Weights of a small mixture-of-experts language model, trained from scratch on English Wikipedia.
Experts: 16 experts in each of 10 layers, 1 pick a token.
Below are experts of layer 7 (counted from 0) of a mixture-of-experts language model. Rows are named router (the router's row for the expert), up (a neuron's input weights, with its number) and show model dimensions 0-159. Each number is 500 + 50 x the weight over its row's rms, rounded and kept within 0 to 999. Numbers have three digits each.
Before each expert's rows: "comes after" lists some tokens at least twice as common just before its tokens as in all text; "gets" lists some tokens that make up at least twice as much of what it gets as of all text. This comes from a sample of Wikipedia text that the model never trained on. Tokens count by the router's weight.

# expert 11
comes after: "-", "\n", " (", ":", "\n\n", " is"
gets: ":", " the", " |", "|", " In", " 1"
router:535532495502479561491456491456402459580401440527557515484413439472563661521538480549461523448542478416521555528542469533520528555476472503487514434527526467495566459467439441463502490490435421537560483579495467429507480576472536511524447524548515421512492418503532503539560398518542604484405470581571409614495473498588547504560458457519443417540440476393581502478571461447490550526614547465471528531473500440493515450520505431492528553431474481491579526512502555539526453508543426
up0:517477434512417573516472535413461497512507447561509525534535557548633514545436558568498478545494477521601544455600520475518511584505576470508428541584465452589468525445428562492516595505465534478590508560508493511425463535556569522454468429596549469535434475501450453502398393583490525405526522604497456469425548515509528475448465472487577478442509514445583469551632504577519511484544546532533495434468473512568556492460505462493484519511508511462538475507473434458470379549478482
up1:480543415516513508648525478491481539509471428545507460509441463535458517539541513466544467489472492516472466578491541551494524458503476494495614495493440461414588475473518552514518542577515519528608449451441462486544463473538527535498447523453554424570513466458454582479498477462527531563350586515463512548546583500549481512563501455511499393576512472447573393500502477458449599540570477521515510537552477379519465439486449562530527598474449491572598549576555424403521565548490534
up2:412512501544534588581415454510518440584512403431460577572534455515479517535634491469457520517399541462509414476522386514493542467498531491543505490422402498441506511503494478484560475573431345488499572472460460528513436554514597512510443474461520594544455465461505472523514442494455535463472495496452504443496548449499508505539426559531474477533478473507510432403489437516484538455486431475378587605464481535492575533544521573482508514475533502493496517601532492461384553507543567
up3:486511393474452544448548447453537521568451509525490459495474400544454466589518439462569591475551566566565399422550515502477580522487528516483520370458531486529579475499492438450471575515484480487497411404570442508535478544453518557570469438518512495532471501507555536536552461489520604475495459470470459542528418538509461511474565446488517510494517568390482571460393457512542483451525477488505566617494441610463443573496440503563539503504485392465552467536461469372528455469468531
up4:500436468522515504581476494509419458517507451520612589456476442546489566488506513446565620548511554571466586463452609454441557523463564487532552443508457466459520615445515428478549427491514459575541483514546548485504438562548455511540428543513470434572451455514517517477553482499485632473492537493536513526503466529599479478430521483455532501493537554493581465421548447487471416530583582417527492545501530438479444463538514489428567577426524629399497488489535511447451513591491506
up5:508529478480428598483586494493540451498536415420500493410489474380451579514539525591560426530512512567527473461450553473505437550542409477581449439501453448468619453469476447536461481479453494462513451469515602511470450457508481583480504474510520502578438406503534494541500464457539406419464470556443427476534449540521532615604441399446545525427539548521483466478534507535485538420513506480452382477465483486557501509548517470534481611535492465415484461546539569419486548506500525
up6:492456554528521478467447470550489456600509423466568491577582427494518481467525492491442409560575545467524445529509425519462555385485444499584575599523437435586507428485463392501494464562505518563518496526541513503456506521571471512471437512505435508573562470452420531520503513502480520478450556571555528488471473610557540527490538520497460441516500514509580473532606605482473630524463542448455540461467426424509533456444473607435573480478421617523480443479478546498494540504569537

# expert 13
comes after: "=", " |", ".", "|", "\n\n", ")"
gets: "\n", "\n\n", "=", "  ", "-", " ="
router:453491558502558487456506507556460540468582587578455406536518502549452604409515443477605477414437465537504521498481538490432483579526538506533441528534530432543432471440486503456470474542586514516483514408521600475578417476448462446460441541595534532544537460378549573556497515453570470461465514492526569533585465446473461524446543520414419477577510531538428533540486527410540540554453561493503551535491554444444504489494519450527473443521417440533438534530531453613533487524595492
up0:444510494439505495520565429574379484543601606541601470383475492570620536437445479501537500521426440555509536517432454450456521491588489421492531505555463476519435480461465572641475483544447509532501540536499486536471437442512503531498556539529448494549469508452503470578458439505498472438541498562417560526517437577524524458530505487475491540489583445509446492510469563554569595432496471461514408542329497471456541520511543494504524469509496506450532481384526546447446477499458460
up1:558518446367498532521542501554447465398493491576467511559473464489473495485458562564498535458524531528481531526474526496484533568510519520516598505446502482488423456379470509439562459487595526545497405571505636497491525475491577504524445402543585471470411530509481530557574550490464485513455446556481457508517453586527472459530491480515520524508458545577492542437437499433480468452396580499608517361536475393500545511445536451485485465498552436575481435578499437557454566524585504
up2:498462557489534510542436457479422552582561524549533515492487461523520651591467533438482469426469447490440522475459552599469487583658473518518507525466526438528547520520409473518480484474490452558575519530418524528450528449479518460472473467483389442483485484511437505530504487537445545432428542446573531508588496621544453453528497530498528538452482485665466567495505434489508441541657533489484476544484495475455530514541479481443594473540532557525558506560395486524440525486479530
up3:420531539508465472545460562512437439518535517473444493509435461519525552482478448524478522460598586548586462484480544502450506503501474607539522528550497567523393471570485391408567566555512506591487532458460502494510502518535526476512453455606542444565455511406463615507444591487440510484542499475527546444650547437427508454475423588431459493481445425501558467545515491498492567512561598456402613452548458424525505464476494463517491481538510498482547540473512601522486567489455486
up4:473532536538492589476558449528507578476518480524502404593401461546470506454471570542473402421525415559441509526512478472581580527480450439605420440501475362416573536427486502504520479457494465492515474486527460481494477560543491485496500395522499488514449483474430520570503509418503530393400405445532470516479492476457430433478556475441542600480443489504525482473495457529528519485463426490590480521612440436462480538489504502501448511469455485374526531497403496491605503460436447
up5:495575472543469522543508472417530404527465504489443556543407626542508556478457565546608405535558543486549521437591509557503516498474533502421475467546491510466531478443515544535451476436482552539484522463436508461530564489524511461425415522507501475517442480437495486485634426489436495450521475549485523602522639584535532531440558458471446484503539539457487533578400420480503445513575517505542497446428475464460525514530606455558489525426500478455444509454455504628563530401496477
up6:494486526412488460524444525520543529516511497613508490433385542411558535493476503557532486506400408509458488441521506571501448477476526467504553479466438504461457406427497507525532478491502491543452533432515392569451449429432431505546547405515450435575523475463522503540519521463472503458440494512592504480450503545589483534522459497421526482467510419497433446475453398598472464473504505363483484467418435416481468461523538573497471452482364429494490385526571529491462462588551458

# expert 5
comes after: " |", ".", " 1", " (", " 2", " 0"
gets: " (", "–", ".", " 0", "19", " 18"
router:536431563590505464535606516528543431575506453510444520566559409496502535519455465541430536460439572553547474549497428473548522453604462466496517457455557584486477562415467478562536483490430385458467471497513539523529491505467507511420497512426434478545490478425500432470491470572494533451497501556489506413570472558470520384477544414540483431488479557498467404530488530473536435502576528526542402485548609553469468443431520482507578450538459445498437538584580537394508514488569431
up0:535377534444572521544466460559578462547500502417515591507532493507425587535489510491471489517491477562546517566471557536536448466499540506454452502474515505484544544543470502559444472427475517528471528488512451610561566560546420481531479516482488476578521526629517536502550557505539429437457553535494454609522583507598452605469526498512563445518488466543454469528542465546488486496510563442497447514502519475411536494482611504664529538459507524584477463489409463498567655421496463
up1:572561383499604553461563562449550518505405508446474486470533479498497549483471517507513511456554449444492493479554470578545432449491450530502490428435543517579502528490406619461488513445522528501533540438525528418544558460551429451548439547524392431514543528398540451575523520464536600424567470479503527528510523532489499497409546506519496499527486461507519484449498533507521453523522552517537481456567475471543458500491531604549400586436468443594419461497401602505426611501517583
up2:503437446515443375505532548502558469379485471473513494568474452492571524562437451555547488434532442505569428487561448462559565534539514492463542529522537506553456401459491492490506480498367428510535501502472469434478604544581463448457459515528422468463479453482442374529537482551428517475470544524555436462469534587526576523472434553514552439385502523480500464493600530482585437632545495556456519486510437578470502512478596467480496521540387523452528471430501540463487557501519467
up3:474439439499519544554504504456548498428554521516520609514529513445480588466558447432551517528416396500653537482518549484507510564498443520529574559462524563463481451519494571421550529531482481461501446440480515560355477564596499498468476502470493474539577511435483525570513437519501597497616503452543537518537583474540518565493457434451480532546503544582415506546514474511410447466452637515547511505525537447569552482422636492482480528571517430557445500487493493502523523523470538
up4:436574459480416602384650483436490560522496477448513535520545457524426567442466507565504555446444481522481538562470478418432593526547392478522605496542464569458471469486490459569580492517563493503532506533505478459583426450515460520561540449449478474555471507497538554487512468408512435512470496513485483528433513621447558503476485546487482448614458510564431498482513456487521453470621548513434459515539337457538473462415503513527485450548529488458495479511536558559476482458500456
up5:439454541477456567596557434495512460553540477549436527507435539464499516441437550634499427492524488496517484431432455568497496476460500508459545437653472450393476448589458426444607629508468398522465485457527552546472506476427551514447442470513517528523574522497461487531446535505480381512522510502482558409520491544451537450476460495444510631479493514557495534458467514511505433570527533476560460480495451452502413464408525468458493530398527464474461490461502562508410457484570520
up6:523411472497398532517541488439472448551553480487477527536498400465466547586513518553646464474426390546528532549556454444556552536474506426468447421557483499502414590548484538539483536513452487506339472443552544548509422583546479521498531508473447492529435553419547535496525474558430501511557558484466468466542496474423531545524564508516488515465475545464572476556535516533465442467445517596403590524527453411450538428480543554425511477490495552525579422468441524471487444445447467

# expert 15
comes after: "\n", "\"", ")", "\n ", " by", " name"
gets: ".", " |", "|", "-", " by", ":"
router:495453471428444494502467468543467440495472444448530504474452527579512592570556540472521474622495460489492565389459532515545476477397547527474464447547388444527514479547519525502474542466472401641515554382465483510537545455508525482645555400479528499565499462567494539561464472525498446476502450495448546474528499488452467515535441594437551542469547556530511487456456471459493518453469536507417581496590426489526542573574541511516431623440512461395530467544518539427479509538470489
up0:555502412460554490465500444537511501564507526575461473443533483522461457595462493499537463527450522561589505477470608512562563531489478570443510491357504541547461494510489524448489497422580481416549576412514514542567530463372540470551554518511561476450385543524498517529539557436471447564458507530410504457662492462533490462372479535540478530565441503594458481562466523507464424550468442406490524545523503474556529508539502548538532483523483545490540475592450529533571416481493548
up1:488481415605456567535473441374514547561511524508439487540441470446483503516482536432536449464577500496469519572455534467497575595563514560492486497527481520555470597449518427457558570542457534504622498474480448513455496519515515471450553536559517411537479432398549509543575558474508488430544500471453427520493438526534522532487507489518493383493580545506369527474440564477424490408561512522560470475463409482473604455489525547491551539561475516438496525545411397568535439508557556
up2:620462480573478550566524513465512473444583538486566506484474466527466474563508406446487512586558400423538547469466509537532462475464518578474490422502476396521510497622445581467423464524602482623563485514475417541446534459508511527567524490547557506414506496418468538482504610356481515532446457514458561471545536472448511513514408545549501464480490506480537555554487485402530489475488530482474550546582502453520510546548448513478466511414476504607536469475501469510415513582394502
up3:529502440418582481410552598522547581498431518587604439461508427450530520577528498506486518532579427485508540429604533475482506420453515494479483529495494419570423480468532487538458564444485484584559457534546538561548506442527441440579516490481502534475416518575516588502550509369533419466473495474470487501500515605538502568473424550448480531373512524510487511538555445538465519469446581432441492474454420479511435542517479500509519599462546471441549495507563486535491484600418459
up4:445466556503507515531504467517433437482389543553535512461495497518439464550416595512540516517475569464485497465508499506604410459453525441468480572493557448517581523519437475524478494448522552577567474549545503510488449469415520500569579574500522554508446510512529454521461437538481458426509482567480504491463588479490555483339470460529508517400548453457468592476500519462600545480488440505514668541549550559581476466416513564502435571465420481467444523514409407508433477541525551
up5:542602495485513502479501559509366496491423441574504454513505463463520597503532466596507465397484432500489513488467497552502512486511468480571466428503523520566412486486528518527484515478532484540535518519464546568478468454427483406407555512506466499616485497487488455595564517536615556487624462531446478380476525520498439421503465487479458582491430574421499462573531488514518551453512504600494528446521469502432495463576567433503461406478444508471443598524500398568606468508552471
up6:517453515492462461492380485464404547480457478515474517438504528470563542506569504466447500431497402508542488517564564458467541535461514506552510483511471487600454596541562570548560493495491520446487565439477454578473470585455424455498512470556516550619437506486451479440549476507405495420437420368497520502477533539451539495513522591439563567539527530463467391524551465477486512508582422465427439470449521490622481447498456608485406502541533517518472476568463474567405559484514564

# expert 14
comes after: " the", " a", " of", " in", " with", " on"
gets: " a", " the", " first", " an", " his", " one"
router:500510431486510451466593595489555423511411616550491480534534546454512501489471496533460518461539517537472489515551548492498448500440512578498480478483455531551567467499547579631530456571451481515485516576594447517435556573482527488617518517538485504465431564401506493457461596483406560454533531429487434443552471541566481519479471486434557454542500448412463579560436507471486451505494405560494429572480440464498530498505485513498577455481583490371576501448483527592516456484609517
up0:562575514409599479532495574472450410441576497550479489424576401479610432468576500484520457505541527414506470454455560529470524449510577435497523502476511501511530473538504585558542552497507434512507482505555493566440423582394481510465481488583529510496482534438527546523483531469473506527493475490499505501544540465643461378532497477533387521487474352485505490591522483544393524542475501534511531467399492640507540418474530524434552537532505481542503474470470516511508595437505478
up1:532465510488554549600513482528501402489513476555528467511432530473518365405483562605482520523576547439542538528528511500547509465493485583492496494478445576529510477600500473503516458536527406485580424545459522466463552503564542426491474468474543492571465441430440548528489562488436468519614517481524516474569496499488460540538532591467539508420547483521553483591560486515525453537432462504519534501432446529433527568441480513559553511480421665469477543439313490503519515489485582
up2:452463433546474468438456520485528470430458443448482553440520458516476477551444565566499458528519532592450559512545520480445444482543540521490473374521452542508543430496508456533537525515513542591520512526537559519393482453537607467465496450441450482443487543424584575468442438500575449420460457632580486422624495472577541544476445383504459485488549461487521497521501438509510491452608475504445508482539526518558493622477540441447592479474458526597531497545577504466500581513542537
up3:393511492431506492435478478530497403568354507339458495532503464491510477578467529546455450470496500471511573474451496569511524611542439542546463452453446424443533524526504502436515528516500461523537448499486447487449468518450508460483490418439458539421370629481447511526474433518397576471459453423486471524438457451456518586527458492479444527495476425568464386567488589431473504513476433560528559520525514512523429518507463478527581487508585511469419532510487481572490547497555501
up4:539486498542527490421438453485543453524509580500492556476483538492499494499498481484493558371511505574449584601571522396497487453480515473534470540459505520549644457500463554477534531542500479519525476449560516664592424486460522480553564454462440545512503481507477437474481575562515462533471485546497567502519488527551581506497473417420459506536583394609481474540424420511459432532561427456467367443485493469487449543504506494499537503507497507460469544602478389389446517526503447
up5:608538470455587426502382474431565424569517571469426479508459486532490532602408475454469467495480543512514476534514498520450498431461536463471538453434500493540563493508516521500567548523527481413480511525488478610492478520437488598503547569491433479523468588431529479480519429528462591590539429439540443442471471507443540541409516508566431510473583632485447569536460473400532559454391473539488508626506457525482491466527508573549565480512481499510557486486450611457477537466503493
up6:529535543597539500471516416499416571544561602465494606510456449413457466456471450496429540591457375577558534474446529581480493491547440569506501528500457531587571531455541582437596486569453580609533556523471546513463486477464556424481559443529476453498546468452532453586423469417491523516460513498399518434450473513504585526519468481463505475491478477510562557512547599506528487494387460513478501490570494440473428549465481392495509481476502476482508549490616516531449518501450526